Weights of a small mixture-of-experts language model, trained from scratch on English Wikipedia.
Training: a variant of SOAP for the experts, 3407 steps.
Below are experts of layer 2 (counted from 0) of a mixture-of-experts language model. Rows are named router (the router's row for the expert) and show model dimensions 224-279. Each number is 500 + 40 x the weight over its row's rms, rounded and kept within 0 to 999. Numbers have three digits each.
After each expert's rows: a language model's description of what the expert responds to; "mostly gets" lists some tokens that are sent to it at least half of the time. This comes from a sample of Wikipedia text that the model never trained on.

# expert 28
router:499423436496526504485412491489516487458528565494482446529507456554481516463521561446436510578458531476546518521503471474554606551517506485475472507483481566595514468458
What it handles: Syllables inside words and names, such as ova in innovation, oda in accommodates, Tra in Travers, taxonomic names.
mostly gets: " N", "ora", " s", " Fa", " res", " Sc"

# expert 20
router:572445486417511460527531544488480549541498577496550482536572480550420518532459516441529496563496545490486458527509497507555513556520547446484472520448493488576543535458
What it handles: Possessive 's and possessives his, her, their, plus not, no, more, most, and Best in award categories like Best New Act.
mostly gets: " his", " not", " their", " her", " No", " no"

# expert 6
router:459495521495508509488484521504478499502489546485492465518514558488500525448517549521487541530524539508471528545514540438539558484536526539375480488495441532544510506481
What it handles: Pipes, colons, bullets and heading equals signs in infoboxes, tables and lists, plus field names like Location, Website, Place of birth.
mostly gets: " /", " El", " •", " List", " David", " Location"

# expert 16
router:532452426467509506523452436500471559532538541432441488457544486565452530468525498467484515581492542454520448487514486461525526506568530539477548430452417519532545507450
What it handles: First pieces of words and sentences, often after line breaks or table bars, such as ve in veterinary, The, list dashes.
mostly gets: " l", " Ni", " member", " They", " le", " mar"

# expert 31
router:487523500437481448568516442486411515477624506577491502502508463557535488422533475497513533575518563529502508466528488474516456482542534426479491440461511540559471528511
What it handles: Word stems and consonant clusters before a vowel, such as recogn, cl, dr, raph in geography, plus became, named, said.
mostly gets: " cl", " became", " comp", " cr", "pl", " ass"

# expert 26
router:495463486453477490512517476545500539542564541524527504503575418585449542489521484500530505575507589458489515504488499515553536534510535519495516494461502552577535511397
What it handles: Sentence-initial He, She, It and verbs was, is, had, has after subjects, plus and closing lists in biographies.
mostly gets: " was", " is", " his", " be", " it", " had"

# expert 8
router:519485469466484454570475470475437451511497553496587490411548544483533539469466490488481520564489553510559492543496465456610487550503521489475478501473468531537501497462
What it handles: Past-tense and participle verbs or endings after was/were/he, such as announced, released, -ated, -ing, plus first, second, new.
mostly gets: " first", " second", "ated", " new", "ted", " made"

# expert 30
router:555511488424536447511474509502519537542518558522520472512533535511472531470450504408530526563479484538476512550567418520595557538445540500494527493417481531550546496492
What it handles: Month names and small day numbers in dates, such as April 8, 27 April 2024, November 5, plus scattered word starts.
mostly gets: " 6", " 8", " 7", " 11", " 5", " 9"

# expert 1
router:543510519475560509536476485528501466492527585439534439472541507508535492419470464544497523571533530511522477506494427431574548478571549493439543475413472521537504539512
What it handles: Colons, semicolons and dashes after field names in infoboxes and lists, plus label words like Preceded, album, released, years.
mostly gets: ":", ";", " album", " years", " title", " Date"

# expert 0
router:490476485474500436614400476418462501521498530454485477462507495533522585482465478551486465614434537516536492538522451472553439565467546513443463460453443497558518507465
What it handles: Prepositions and participle endings following a verb or noun in running prose, such as with, alongside, between, during, ed in contained.
mostly gets: " with", " at", " up", " between", " during", " out"